Experts of a small language model: 2 picks a token.
Below are experts of layer 3 (counted from 0) of a mixture-of-experts language model. Rows are named router (the router's row for the expert), up (a neuron's input weights, with its number), down (a neuron's output weights, with its number) and show model dimensions 0-127. Each number is 500 + 40 x the weight over its row's rms, rounded and kept within 0 to 999. Numbers have three digits each.
Before each expert's rows: "comes before" lists some tokens at least twice as common just after its tokens as in all text; "comes after" lists some tokens at least twice as common just before its tokens as in all text. This comes from a sample of Wikipedia text that the model never trained on. Tokens count by the router's weight.

# expert 0
comes before: " the", " and", "s", " a", " which", " who"
comes after: ",", "s", "'", ")", "e", "a"
router:494417545484567448538497462487498454503482449462506518529488442447547494513560533561560494504483527521565450518518432517511410482530432501507488480477516492432417486486483482462491527462444541489521509512483507524523463577468543435491569538536529493556537551482501540473470533520527530475484472521546434486380526577561521404484547515463448488531522464515501389525478547508446588555542
up0:484534451554493555517553459411486565511483548471485533418518526470479480505521480520598555543504428507510487539460513462475560453523509506524517569535415520497510437412532490540456480513561517471441575559518452539500525476558514480484522456537415527509528461506504537535488520488502495505485546540455515444472452536557535506481482563450498519468511575371516450550550489529491529563482
down0:526534478549537460489591476456512526622526490460515520489437480474480485527516576527488515533572502517459492506525534483529557427462463544448472451578507511546459550519423509487493513526534509527467441505505465546533517505529563454462470493474527462499519504519512480518502499562517552442508523487489498477485508551450564543487578529537536491510538566580483523515476466429574473475469
up1:550492551494516556545552561492527489504534478551516483535468528469469546504435494459500521537500525514551542539538502413471501497508524449568569540487481536451538507559449481474516498493504572486397507532517555521512540418614513538503481510555573538578472492496502568540548518444553531496491511537517519498526539475555495510437448524479502345551513520509548531508489428507573499464472
down1:563580533515489470506496514512551509532479519494537436557528492537446549542487488558479502574533566577444506566493449480497425502441476430507522442478458473464557444521413487460452517460542458503471497472530547505576541503452472521489537425506563458454535433493504538513579525500572528486458508486518473477429464529477536502451508519478548436484480495464518500420488471494460480508492
up2:397499540528470467473662458494509540445533513484470449461446477488526560470466492462492430501493509502471484503533529498487473572460457546468525477493516460502556449521582517512458475594466443470522456511542570552490535515510515504450474494499448528548441496512447479488464474477447505487510488458426476426523501541512500497479512487560480524525559480551503502479494532537471485616518
down2:523485480557524521530544471491512498478470557542551493546476460509493560587452471519539466450514443514535502502525485553502570488516568521540497450477502501493448517537545532403469489493459548528483513471521435537444547493463478574499486500512564571501484494538434528502462475488508570464497519490581484531473488483522447419491520488478507462588495478561432408485512474472501469514555
up3:465495517450493504434501561596502452540459502480519461539462524530522468582511546526495500480585472509509486537498597517481560479510457492514525511478458474489467547508489578493549411568568434507534452505436466510527510484514459480480477473465496478521494427480509533464519478445558467373524515577457524442520470492509512572406523465549416504517492445490520597516512522529522519513510
down3:477591519446462566530544505515454505464554459530587478490460429502462533456515539468492446531463422476541468425524474442477521459504481505488454510475518438529536547537497511505458541404577587488527491486525494452535422480579485531453531506525484493444482500496538447499515512483458497440460500492507543494494537431592497570458594457554509482525541442471547508473532512524512476561557
up4:488418480501497474501475493530548531569544519563487503447511507507499518486517551487570495480507526470527459527521494496501472432507576526521544539490446463478473578483498515506513521553443550533538438442506489519483453547535489510552537472520382521506494469469477481466557470449421473470468436577426485525511453501525519445476446458537502455476487574444494502515482489497503527506523
down4:449488522543469474482466444499530437444480453440480550538463352463478512494475462404510543458495584534528447415475598509490519450533424518496450517576493498577471514476503544507490533487536559487506463533489483486543439498565477520543498556546472518514521530484535526490556526531420579480497579568465527505502376507454499506460533503539468522514488526516494429539491477555472520544426
up5:465463574487493561487464493536519504580505490569503438574497539463463422486479491550506513568555446530539538567521501500476564454483498510511530574482428512483492564489439484492543536428533554506520526606485465551539464547475503423469505580443454410461544503557485470539466489493550513501546471509458476541501519461562493521459500539454557457415471542501539496513436480503510556450487
down5:508515512428549525490520524512487503571505437575526498448510508516372531470522547483352481516515498522554519459482487471510520475449464577515486561476464534466511563482504545475546516380505439471531507497487483532485506511488490552425542481496533475501552497484478497549475473530469506463510500539499486458500490476468504459445567447537519456469486432503496540513530535579487466510531
up6:509456527508554541508495458490453495539538497552497444517586515554534435565485524488532487525553479494547496561450497499482507524579579425521504536511459513488474457422438531489555520518537498492466527544543534478469517474506488523495553513459448518491541483518468495529513485429474491439570517575534477487519581494411474515559448542492482449484507539572518480566530431480478455443544
down6:565530488500471515447422523474490546453470441442431508535481559420518510474420466461449520482469527508446515463477491516544414458493531479459515512444503582557457495454508475547473465486451493505490505478521507444570520517447478492441406429498557516589504470503471520553556512500483458543508487481503588473501512558491441511433505499523562477471466438512561516493474467531491472527536
up7:425532472431463521464476492524464501443462488497538488451551535499460559502479477564561506529552503478507542487443517490466529537505501439432510582606458526545530559481450499502479538505505469393501484515482567492537501519499459492569544447502490473462425466534489476477509431513465480525487491533443533480565445498583493522483503540473495542476491575506443499539439480473492405491490
down7:458515521484501571564383481547436499502524478548527501502513471458486530508496479488516460575424432534530533457449442460507481438515465535478549471505546528541481593531440482504501533497507505479533435470531529511482503496518504566523521502535562533478475528461563486516509567489514487467507526517460466610526519552453462510469567483486524505589550445454509489528506455474510428563488
up8:548505523566542498489512485491577508514557492546496425481517482473433538557504440522467506567479427479484573439503536524587508452515522462460500473537576431520613461507502468513513496542506553446490482514529496443448493548483478518517405457565553531525534484486489368472532468506377512467479521517513481506532513507485569479523498529451436483528448542501491521475478501485544410469506
down8:512438520402593531541485514540463478518431471518468528557537398516527443509494556526493438440486446509537487534567481489513546459455439475520483510495427429523483511589514549480516562466482497466539547432509463531561473499450541409497534519488508469489495527487467430500528430522552537512462493543523437474417507495519503420444578531510456470480538533499491479484550538463452578555572
up9:464523540514506593528453518593521526436474558508493496460483541456533520473427527424502456515525524443483506455469488526463524511548486514497558540523458470446482515494512453520477548510492434480511401483518506518480510561465468521472523523460478437426494524500385449523463411523474463496477501490486498463522503499559483469485506487468481513453525535536446512440499482523518476489483
down9:456484432498596469544437505497448529459554505589486391492491505500496486527569482460515602481476394504486536492523519469488454484499440525503471523491527482488515504463530538452553445446529521502493467520473506496442582563582516502465495511500510498517527476465526422531549557480517484472507511494421518454476510537465467570574448522599539501502573514464517548594486451542520422463465
up10:370459455442448523563541519566475435448515473471541441451484500467452475481535505544504480559511579440477531512525483435448528530484488506431521464500490473447572469528493489552478477474514488487498541495547511525496479540505535465518497493464439511394509517533408451525477496479573508574530524556481490533562430523422498501487480500525559467494526520522544539572459490479500482521507
down10:487536491518503503487504462503472518497462558555489504517442518516538526491462470534533464455510444485524487498449473524498570553454545504501508504532504528555464564507486438477542564488528506467458479552486446454525578537506457463469554504506499506530514574430529492534429534547502473420507465472505427592531571509502424476489489490573481505476532439551515420503487507548428571462492
up11:497482518451530496578475469484449544515534500508512504514505537441534465438497466441570485527535416475490485457483548556483520457500527500496498493519474456522388508487528562498556473549652568503467525478528521559540524470517414511552502516492448532493466517532491519481431553478437504460499497520481494444604590497496525525512517457477465503477521530477470496537477520480508461376442
down11:577491458438479478454479431513506454545553509460556533517532501566527487550504498525441548471444492543495474525486464443542506526405494476532480539507541561529565551549501524498477495473485464457484495476510492496472503494494440584520533489454506536510502509542494590527468469476478462456482460511523431498502474456509450445529595497450536512499481465483494499475515570497447550490520
up12:537554554495483470450468493539530479423479549491477494511525596544535557550441474453556524461527482510493478560452556514517475462507511488439521495533447540552491445532419535489535427492531489446462513517514540464473473446569544448513479449489465540483545483554404563503463533498439449506502520445454471495534590537460569521533456542507483512475516535489387509501572470478486550509472
down12:479478420494484457441535475510451494519493506446474543609521544531530521554462483461524491435526437437459516467498527545493460383501486481477478478456485521541551518450450539524512532438510493478523482489469497544518441522502552476533555467520478519505525490378468460534523514460489464558534434413438536482504492440544498453588504452489453505454482523526539464462471464516449518513475
up13:557482512519446498485468495487515507429547576536450468521637593510445476511507542483518491505493415461489490490559507529493516507577497504453491543590542522580525441501459467504531409538515513457414514563496533495526537554593492450447527415512490499449458456551498512493507440511529462536588531533506523504487529501457552513475523488499600554484442435508513486487455371587497531466496
down13:556484456499469480476484563483532525504511486486510569519451578525511489455474449502505469481470484495411522490496529499555523488504499512476430485494527465599487512467482469519612411526487518482573498446503510565521485514487557491473412474573463448485479528524529509506483578481433459559499490483478469513440500523436513534431525507458555580463548488538537510588395441565437455514441
up14:480533516542498495542498496455569511554470516488553505535421490491467502528515538514551458566477511492465542502417674559473464538503484454557468531505504520484583517469490481574685440506457418490465474505519411522472507504512508495556524496500491514473444490533541517507486505497569505511552519492542523557501491472469540494504436506492492479543497529466445525515479523480517475425451
down14:523554470550487524545556553448501559491521521479520458520458420438513482610496526501461451515449513553465479558460521571468527468496454409532427467500496469465522502520522526490502466567480468466414500519516463492518455480567474490452518476470498472515516451502506533503506543466520439530502467501491506492539488470439491517388458494474506519481503514429502504478495538555520517434479
up15:485531514492428562479498550499579503461520485482472465514522519407475510507559500490480562523562507496449531531513500416523495539566480430501497584443444490477577476532457478464480496447485548434479516510427521535466526539522612418528419517557529502451505460454523476489537466406524526511503537583516559517535445566455543512502499507539460440521445530482530564484472379524562507427553
down15:543571493471488473445567510529468531487547468534535532454499472499542453561530579591435541515418534485380555505574418523502517479484555487511550517548470527451484520519498479474517483500519487482489478432542533476462497482539473534492545503551520486448476515438505503510631474468546515459499483534521472493481545482515437490527446496540508550507563501566512437431594473478493510485465
up16:496468503484469543533461515542477544476489507459502507512560452479517469463571515481548513509499595452471431448478471487466523491494461540488478547494524466472481502498524471571571462498492416478550514449512437557488504525501560519474513508513433466422440524487341500481485440527458506523487477491477572451564435543563446506465522533507497473509564428485471537550531539517459521445466
down16:440483458504521460564461501437491495495535537510461479521542433513467508491476519453487489442442527466448517408550481447500490501585510499481552516507504473543542507474528455460473494503444501535530452469517543463473586506457499569485520576462509511514514506501525510597490478519475473475450546434519542472429523443513488433492505583536537541521459514536532476375499420515454520519565

# expert 10
comes before: "–", " |", ".", "19", ")", "0"
comes after: " |", " (", "|", ":", "N", "\""
router:481559515500536458494511516480486550538451465514448479538544533461498504467508537487544491490550516500512477556427472571527402473493441506515537509494549431513500533457567527478541447515478511469465493549555502470591493439496519489518577412470547509482488454505511434578498517543530517555450518470533496456426480535542481474452495475484531411565526581489503526553431492480522494505486
up16:461436469442543495486486515525463514538526504477526508523463513438581436502527528566611528504527563480571471571446527523427520562470459473482496514455459483454515504468472532436461441502496495403495496552518557549415546574533454450537506552566499539457505463461424465513488465488497498432499503478490492487472541528526540504480515473477397504488457514520472525538514541529485512508485
down16:470484465449532521484511550530508441434531448510500535575480576506499512480510471512530500498442524553558511498507490499408523454511513544481426475423551500538538486517547490515462487511472456514568509501550521467496450497486516501504508471571537475459528548477407464580476511449532567518456546538475443503440532451474495562465529500536489517515476535467457548469537496468542497487453
up17:503508562545468502495489452534484504503515497550470452520510588499445490474469526547557542521561449479588483467511479493483511471509433515499515509520436475462461430478481534434526501479539521572479539458479505494532514420481470510440534508512513506510496441517452507508456512447501469558517542507505534456519583341527511471491469489497527519499501488444505459603518459584520518504498
down17:489530559507515495437458434543532486494470465484464521454539530432515515525423493558466490437495491420480543528415464506514463454525496502511489533469502546490432455488500561531568571491531518508552465501529501539501516474494526392375486492504504430470502590467529504570446498517460529493535428475451514480522466525496502435498534417477428471508558470561470521493550532490516501587527
up18:460509491447568432515531498540479524476514501485515514517438479564560496501470513547447430440512510503439498469484494499493502487448453519537490478531543513487508553592543509472503524505525403421519454456452597524541495468526559471472496469506499489483477503466498541530494431446467452539534453498460449470526478496550488563469533469545447500479509434517533582549482501574486509500507
down18:439507497513533515643505522496547471512535486502545504457585496509460498465475496430555498486498570478508455502447477556485539505464487490409525516463554473511493498496501521502537546548563534426499533486478398491459456489509562539448524517487493579511480499510432504512597508518461451526408545562469439516462484489524504509596504487551523463567555480499548483518429475493497507423442
up19:509492486470425499494560437471521517504525453487503441487434491505478481459489429465527503533513483511485387542585515479475446532546486475486500503545492486523489503550517495484550530534478524364521526563502503514545490446472571477496533535538536522424571465525475500481470487538572416608521474466528531480507441517460465466429512487508485482520411527498486537561506428506522470459483
down19:476517410509551556573631474491521423507483470427502475528543497522491517462439543492520494465452523492552457517478513475491529520540512514554438573538459492514519520523530506479473497537471520482430545518503510506452545500506418499466493518532496499454463501572488487481498516433452537471538470512508510499444420488469535530530532518426446532573430466511538486506489521487456517491484
up20:491500470464443453446499497440481503488535517564462480483496500447475516519574462460469581499540471560465565534497557503521525457589563519513514478468481528540499490486477565543467491487545419509497487550509492557561541557480412499491489502482505488486503545543491510463509502465441497485542463488511484531516522568424535493481447513554505509496446534481417441493475564519466516477425
down20:501478521494498501500536513513543484513485479508461528489488566539434488502480551547454496471445538552508469544490536521497529534452638558500462513504500538536451508425572484460528432512449478448470512564543461493481573492515514460525440476479549531488493495561472450498479475552522564450475494447487476522436497552494543527520454527539505476550452501509467619504446522441519531430481
up21:609503491465388495547489495564536534458552454578534494528497505548481455452575479548393526535508505532418467508548461480552502507521554518519512518534583451504516574493474529481480434572508509500481485534509455525574459456556522445466407480490473487503528453519475496513538484498427402532484536514502468497488430456449567495447479507498518467488411508451510517466565518562371535446498
down21:544478507502466459524570519497498496421439482558514497474500452485451497497471454574449494489506528576475481444566451496505463472543568532511431625430439475502534467516443505482500464548478572531489555508482475484494463496493457538471495559511466476499463369533510496465509532503384492468519458428542461596567503424484486475576540518441565511567510545501540474515442399494465495512529
up22:495475465424531489505476515528515455510548525463521521487532509533476590489555552440434481518488505542511462553462602505512507490505519473522526451485412526491458545457500550538554585441529530459513496326477540505524476442549567467485465491493509562499479479463484562473489496496407456561476537522502508489545521467533529527444479461521524490458457544539480454488456477494550481524558
down22:473534467483521520573520500470598482534549489501465572519520507518460508505508520505463510564459500561489484626506446580565517505486543584460529476530536484480499474513564482614527484477474463522492455502528491557441529513521554558477510556460459506462526515486577486511516478488462469493460474486535474545412539509475477590484550513553546499533458577533521508445464466513508467524569
up23:501525481491442491484464482492450477577515557493438418518502443485454458488514533553583498510432530549507461511527521477465483506465469456471501547489466463454406540511458498525520520450453511505537475484455530563522539554527535477528530446494507450468527494526505497480455352556508456574526465525463454525458560574466516501545496544466547487484433507497543521468447467507387596503491
down23:588432598520478563450546444486532481472422437540553506519549447557506559529516467519610496505472491495502519542496435518467468477484453521560440518481582535409512472494469525448508507488539481541491450516546451477454544496502512450502530557558523504504556501437496524529549545434494474485506553451460488515514518447512462422518523615483497451463480487493478451550531518467505479586509
up24:447536543529552516498491466492482541522488583539512514521530481466499486411483515510541485551494543499550511502519462435507468545533520438492525538514498534513537559488447478580529551520469529449517452542469498513469509551518487486524483585508457479559604555540505508460486451481482526514510455511513508409546504522578477534480565598418497478486469533426482495538431500516475499486547
down24:509439537547569492513526528551481428504496527498480482488471481456530481452430463498459598476483498473569460516536534392518522539507478451492544512452477544590587513477485462506532517494526474508553534535510470525486538559499551421452529497483486440510509540465550494470503485497494426434571429552426470468547462492500441465547457459482507444500460469459544556556507491516525446494434
up25:496530534501500448561503507467512502506513514464455435541490489491545539540518487428495399495531462483413486442453542482499465510488450539550511553460510500539471537535457528539422539453512485522509507598457549481490470515493495513517598473465487440511454451540493660532517532516531504556594471544495467436578509532534486479432502546514457578460483505490509600499446469521537523551485
down25:499548484494486515552439474467468569558512513482514455473489494428572491496512494477471518522464491553512521445514443376551442485478562512525487553445540495510538600538537442467428520466431516498514455532447505521485554519461439492508450477535449512523526535449459518442469491521525532464492398442498463495514550473490472489419458531459428450446511578472487492484495535507444482517518
up26:491444480487503469434572477472453455478533531469527391547411499489551556493524420501468528504524517425444552491483483429563475568464556534425553463477492447536509470569454433479455572501453493491518487519467518468441567515533468513469454445480544528535494434498465567523442517526594465553538476530452576528562504472453462464510472586482514489505494437537514568508457520505528511510433
down26:479467488469548528497549457481565480549494456519498480467492459498485544413484509445508508487483478517477509463376509437503536487459535495476458456521544483468519487570508381458479505417533527467449463496455537502495511454536447508478474488506476474549468473490447455562489450457512602514553540478493568507505540576532482414457514526511486519530500517439538476439521515428452502471466
up27:434440534516494469449589530505502581487556503571533500502533451529502475490467479571536474556573500499535502465463511553484562528503461468532484477519460540455498481501492518490459483570502464479504552547422539555503618536475465506479498512577505486577516474472467523538566497442561505474481438520543536559504570526493521482489498517538470530480443520500445477485431529459511498461452
down27:525545481505553462488479518567514513474517456476553496548479429478554482547504461476511392499527524496536484496518483463498508524495515472485549450452532559483456541511492493488482536537520437410642513481507558494630481478448465578492493439551543480469500499381397562536526546504448478522479524506473468530445474522497504440524531459558488529526504429466515497467485474545544484522485
up28:520475526427496500458442415491503489464489511464483470457457462543480510474534502505499472460488569430559500489516477468487528515526456496485493466503560514486560549516507550407555567465530493534553516455504568495483505504537434492496503464540515455506526525492483499541520485477495506547493554446386475540478559432487478448512527462466517513399483505452516493437575481491492552541463
down28:512558440526522542408477487497541518513381475530450520520491461492467523524488523545480523499482543464535478432483511475482542497612492444550552514500470527514463445489494534478474533477425445543541458468487451519565464492449485438442419462491482495521500491605489520533496530547492496384556477503507479489485487479480505529527571480505497478478523442506508521483522500515519418484477
up29:508492442504491475512598447486424480474497532485530478431478573554608553481470518503531535467522515475476496553515487549517476510507498505495517452586521498542512498460533486425495476545509459447495474467547493515500530530554447425451508530470531510560497529462418470468431527536464459509544517539538501493530501553508441575544455547466477532484461462497453423527484495478378499522501
down29:526481532478484528486473504468511449499576469490502519480484443542550531499388473566449480461544504462566534523471483493537525537520522510511526498523467537528446529522522449446489510407452559486496500527511438515483424547571518501513484541504421467490560413483578504537513536456549564473489518496533519461452373519514556481458501506410512499486522482483451504520496477508540461528491
up30:480499553495540512458505547524545482502483536518507494544526523513409486494534519501535533541507543520514516482585551477544505520463429488535515527442414518513408531439504549565481479503483531503569505516554544494520533483597458512507492513518435434515606405497545510535484424501510557563470484526525521440504507438477517526432519475497504493520508557506524450498488470578497482498536
down30:537476563598490496504524524463608580484496503449548574531489474501478445436485478551519541547422482564479482558526492529522478513415470578526455519433501450447514531501547490516464509455477446457570507528483496590460510524481553513459496496501513513466517506514514491485496522498453530484542453425505506536449499558484510545558468431532458513452526647511481491529462530504500464461473
up31:425428511527424450490579537540561498508316531474525530478487541481466566494500495500539437470455507478476533497481480491654472457514517418495513572506492488490469543550494440495565519522449570468525487521491486522495528526519489483504483514499518502550516530452468512487523526547505493510434517487492585522453519536499467441518488506421530481500443536468505488433524481554498512525572
down31:595525494557468490473538574460489492471530501520498510456537491552511495497489520505514545458498502522503563503485513459499528509449482514449526519480563417567581570530435492466479434531492444444563463505434493470540441513541520502505438425523582490526495498471470461571568505465508432462529457504467448507456466538478541478454463497536498579466399481517498555460529597475570491502501
up32:429437472536490499419531496516507473539513543528494525487593443490465519540495509506427497479468524464466535460583478520571516482558511481546462520564522531409549481489475497445451480539520505489456422563501481430536517487547527511490477479449509477490501515462522499503503486444478457522472507458559471508480420494502468412466515463527539532480501509508565555457454533579533545556511
down32:464491515444501535435530535474500531502492507504538568590568503460397471455522476551460434507527496510543523485525576500511501477422457434584448564518589524457512519476452496542446474425527462506512556573503465474546476472444482538505456543488465549495511449494517502500527585477481486517522465513574511550508510440441464441421528550492600505441567408485506509547509516452465563559536

# expert 11
comes before: "-", "|", "\n", " -", "  ", " \""
comes after: ")", " |", "|", "\"", "i", "a"
router:434448468516523516555437503555475552475487512566528468563554498468520445454480507436518442526561442462525548483439464464534573484472433551525575548446471483476466485469504557482570471473463478528517522454522529603512489461482501437442574477547531446480443545575552418469477537508493506452540515489504451494542551451511515463542493437467486468507539573421550460560510523535492526479531
up16:419467425511475540540569462510534533399511496537516456535475558455478470484499538501480456520521467513454482490492477519601509501532481506502493553474540493391492478487590474494468400569489440469521503529562496529471518452490452484501497506490494465466471498500514482517486492492454456426501384504468529425484509557443503493545435551532457505484518524519507434544483528494494473492503
down16:477512513582442473460521541507502553552485520466523519450513454535572498487546557516471500486523550471492493523507517486531554523461459463542457549553502563510477459550523467469556484452400524517486504481480538542464430458608534516503533460525535489494522453454585489497538511532439500461509442562480495420468540503532444482514520507509546556460596474476512543520493520495526509529476
up17:496466555498483486465513505483524547443560570514499459523425485459499549492502447460469553559481456519513498551540523514522507555456528462539496517473465550470487487424432515556545524575479535606427471524429485383547492468523568504549467536504469544466535519515497493475481522453487520540532518519458479516527556502536463581482521448463450515492513525441559490501551490480517504515563
down17:531549557450544535531471515479522560512490509493480483487481473472489525472528496493462522478510453513472443515577469509479507509506568513537543559455587523508517467449514471516432501476458526573472490534531446479506491520519457544501433501435565532459591508558525515459573527505517498540488512404496541478476522500460476516552501544494485541484486440479519424463514482515543412572548
up18:527523524423527509506544351496504546485463556554536458446509474485475491591529527518492530516571476474521512485530480518463461475549528483580495526502543469510488486493445550475471559554468484539452516478481470429551454502504483472546578537497538471516521523497477523518544467502414522504528490563544474517443530515531532486508539524493478538502478470458471479536369518505427509497479
down18:568506541448425526480512500550512441523592469479587520486502447478433497459450517536487551465498606509510478471461549504476568592568457483492471478563469511536503472520621511466510572475498469514485505473516551493496528507455535584490510535520479512556589456489452515499470497544506458499498439438501562496498486527370479528486505490498454527537559523550500535517536449519431484553490
up19:570582514549522538516483463537500482496514463469554521422475451518524527579512520555353558478443591446479490474489499469505415530457483457483453505507537523496459531539506520460432502496582463545429500512470516429435494439472516611577488494474514518509497500494501542502485534489449542513536531497572502556487491476481413445483501473497449518460477525481437510492488508431546469477477
down19:501449537539434488520483515577551515522432548494542439476485531536536497533542524525465469499485512503435588548541480608520551483465467474441480554571371446464470488503457505599505539517472481569515549454530510496575559508541505487540539475456453477506498479499521507538487542541543551487441525548543520435516491488509523534469459517479520536462438492506464533492456462449518476433480
up20:513487495482532472461490483458470476534551488547488557514530534477474456528475492502540548519425475509497510513524546552528492520543504469487515504483550518521454443464554529470507483569536485489460492566503511462550526457520506475502428464531483514521476540439527531487389503469456437512467584507515536485508557514530526471535510560547503547515468547481510418559480550531502501474563
down20:505430476478575486465462489518543486512489418499510493487502460517461487526517540515468479463509515469426531523518389474431560488437478545488535573442512522430494467481437489514575526482498473483530514556467537520446526494560470582477541524515469424540469449435590471480496518482485523491496510515523442491439492477495495519507489560448481513448501400488438570508550480497541496489458
up21:571505547522493481492517529511453401548508448491476472506480548455461506566530544494592542533431576523496469491506521491541456533471463520461440448481453488480479446492433504471517476547510533488517527516479512512438579501505556455495466498545416530456505494474513514466460486523523393520513560525557565470526524532477483511500465427504456574486506586464508523520488522596469530499445
down21:501475543536475491549446503469478481575528435557459511490546475498474432461579559532520435549562478483524498470605466527464535429452535509463498504490478448466455463562565463500473536448438600537485547513510458534499447474565535450460467532479505472403439512517498422527481507530524536495533479465417503432456514432500516453525534501545468481512559491519444502465454484477532491494466
up22:496557467458537490460513555536478484517557437500482487460466450466468541517524549474543468455485520562441500507530501504540500549445506505462483478505403487534482438524563518511534521494552509546445542505483472516522478544487534553473540492516403486541442501434491482485498491528433438527469515442508492424537471541524496576508461483432520539505499447454474448477548524520494481507484
down22:493471537470472447488556528468476491508521470529475480429554485533496527414544465526612430514550568486500452497543522525447498527468481499530532530468556539478543488562492497465395471516451520535517507500555467513468562498566472416504455499492503482505537482504517451495436504501523499466510468492425533549544487460414503568532546539608584476575491509534459524558477544491513544452500
up23:483495480482509493501490538414480595463516578514510546495518483534503534537502564518505486434439504477496490502489476490420553536529455510475515461507483505520505476486541444569476500530541494514551498516556430489552470519534406541482542478456493520581506496508496490523529510460491587463486507509471522482457477511563526466525470491515433504502493483505546492501441557529456485515425
down23:579469490518457521499579525499433463446529454524501528463520488483459426577509480552378470465488562468520493510454506534445449516507510429456531437496519493476506440432564479512481502505541515463520450571506584444519556430556625544480450557564493520568567471410555517431483467439512475453574513512478521537413467465521553536514488512526534584470501427515474519504532556486482466553422
up24:444466512490416539492499510520527584532456488414485487522507468509585487471492501549431486466494454410464525472430507525510494550435501490490531532502517501515510605543488494502493482428491649390515507471475491454462586485506533486536530481512486503497475512545518509570473489482500489522522579483514439469502496541592433474508475448471517487484486474522512483481527535455553448503487
down24:538469439573521486484582579530541471553513518486538530521615469533590471521528523502523453480519465448481599505494508466533540481549427518461447468543545466526545443552515593458444479558459479456528575525436552482512476465502452515503549444559456455520440499467483517489480539510546489552502478508508444482491534495539508527487470515498558574437518535504511469538445535451547507533448
up25:496516530522537414472427512548434483518530490511462489483527486490397501514464497524514476509439541459477476486511521516493465478553489550529543491488476522549529499437514459488544543523482427477483433483508524463460476513541549496504507478507501543465434496444451468457531381462494410562476436555488478521510506497600535533482552463562472449500478458552492524479437481508442529518496
down25:517486534479567490408509513514419462520518477552505507546444447488564537517400526554450501531449492421509537436562520416478541423469506594501496494464472462477537466490557498540475482424509528524498447543448584484468517434483563524475489527578411496475430515471474514432449513565495514498489489557467496486557541460586546480510586536500510567521494496517465490414545563504526571478515
up26:483464488540533538559483520419526502558532517464529550517518492578504488489489519516469507540448424516487450481529482498421557507461521540542487481593512496527492489599579427505458528521538501517485471446479466526569463513524465504447543457441396517497443414435531543526441513457481562497541555515516489487469516454437587519483508509466388435516472427513475484567495506525507519491451
down26:499524456533447504492490545500531477520473484464486463437467457487444492454530459533560432548481529484485543494478433534478500572508534514560523512562489569494441445524549477484522526610522515490443534474479462433525580476506492520504549503546490520422532513515567564442484488460525532530493508495491501493455482505498500511576467516428497470536488440537507454566552542545454588572507
up27:582470489476501469428530426457550524557483482480448504524531551449487514644517534509454513457531486454435383459466525490397481496496414482502491528458529549445505521453512531483561492454448477483460467485513501483498501475464579477464467565465574490506540443468503486564503471453520498494407502465485495458480539536478526481480495471521555552438483520431532560475519575562464509566513
down27:545543525476499487449410503479514536467457493470509516468537508515468533499569554553525490508547474492606503479464437508484505513522464488500542460516574514448571435444431507548549508489495538546476524436550527485557534469424501443447452497482532507457467462506544528555567481516484584427488564470475515497460474482523521455520498452422477462522512410509497543567568471522463537502545
up28:587496505459440500497554512478430423532510474386531475509447484502565515506577542480489533447494502464502527475510496504483495515501450499466449482493569530482505496542422516500553516471517492525508486509483508440435544482584488539507447556570475522523507507439489559488487437491512522490467449561564568538485517469446433552459506458497460414460471525560495555468514481487558472469436
down28:531499434507473504456433478501465544470469585487508416529531451432494481579533535475380549540496480534552481548523396484569456541469480533566484511468556549393446546529390493446530597469483523473482524496513504502500446550481466586470493495535477526447425523466528514519528465480442523522471484539540503526479501499497423530491522594504576478553526467457624501477550525509566484553556
up29:509528467493513450468455465539474431487486562508476451490503456504484655493534488536558523465446471527518528523476502528552547482531530504463473538496546460513483426527490530446452512464520439511457444586555478590490484479534458477519505482516434525484430461446487514470520465494457403529570491531475491660437508521515508522534439519537525443482491500447455512469487530504475490518443
down29:502517394505530476521525451489403556474370487495489504486509565474502559527486572504510515473532480516455508437407500502542430483545508582505498454495563467527446491567471541473519425491510470416499523533426476539572516507455580464519501486505541524537445507485483530489510493458492513449561480580481501470530520517559546527532537495500488486499548525476499485468539493578516506454439
up30:499450538513514440515477486523530497562519538474442510490505554516408519457498523490555494504457531432531475462534525494472519452446489507483539435538465517477462519484456467545556509469515528494583537446519445473426494488517518481477516561480490471393533476480426530515445483532463518531501474491491497494470512504482548458426452486515542506500515532513496555544523444526423519519481
down30:592423475431487475491497542538552497530552481489443569476397511563414497438450510538505510499508520431511483491582501431484529471525466520514485504530510451435479535539420463483478500478450532523517531488500540498453447456513488504519476574539467471475510552522579534502460497542470470504436525422521441521429548484431506447435574523508490564472511505506569523523527442514558508447516
up31:476404497470522499436491506484532506503483503451556440521553491502408550463485512524489460506467563517470465468546481517484506531571517448461466533502495497505491543529466455555458488501479459465600538518515513550502596535509586518545513544440517561400537433495455510494538499529474432532496405543429546498501431449428512476474511505531507421472485482544512572517481426452477506460481
down31:476548467512491450503466482538479521455510435489521492518515475511552437500568477541497486542487526477518429463553490528469396452553527544448526476615626432474469507519488480514437458457479490490531475497495547433536493470448529466551529449516521549526527568468504496553540510469487521450477472409423465496463443442557592470533549443487483503458569504555491511437558500457537486470568
up32:571555544531476468544500461494519489446480491551506505453458601513432547493486507454542517501506497477483495523519478479484554470500525508453533425514536484519488405517555454457531488511524460541452477488528456423556479478478436570449426504458480485632534548496515553436491524494474456499482565495483499501460514524417538486520444491544455525495516563445478511515504546525473460521467
down32:442509461464488429415472468499401524500510486456564487456530438465530444475470470479503529484570525463508461522540434503471481479463564474490462513468516475448488543532434572465482489548476482399522477514475495416538546516482544548583488472549483531506458498503557440513513497498498535555555485573497482519433501483482516560530568484434527509507501475492494549513444487443479549492540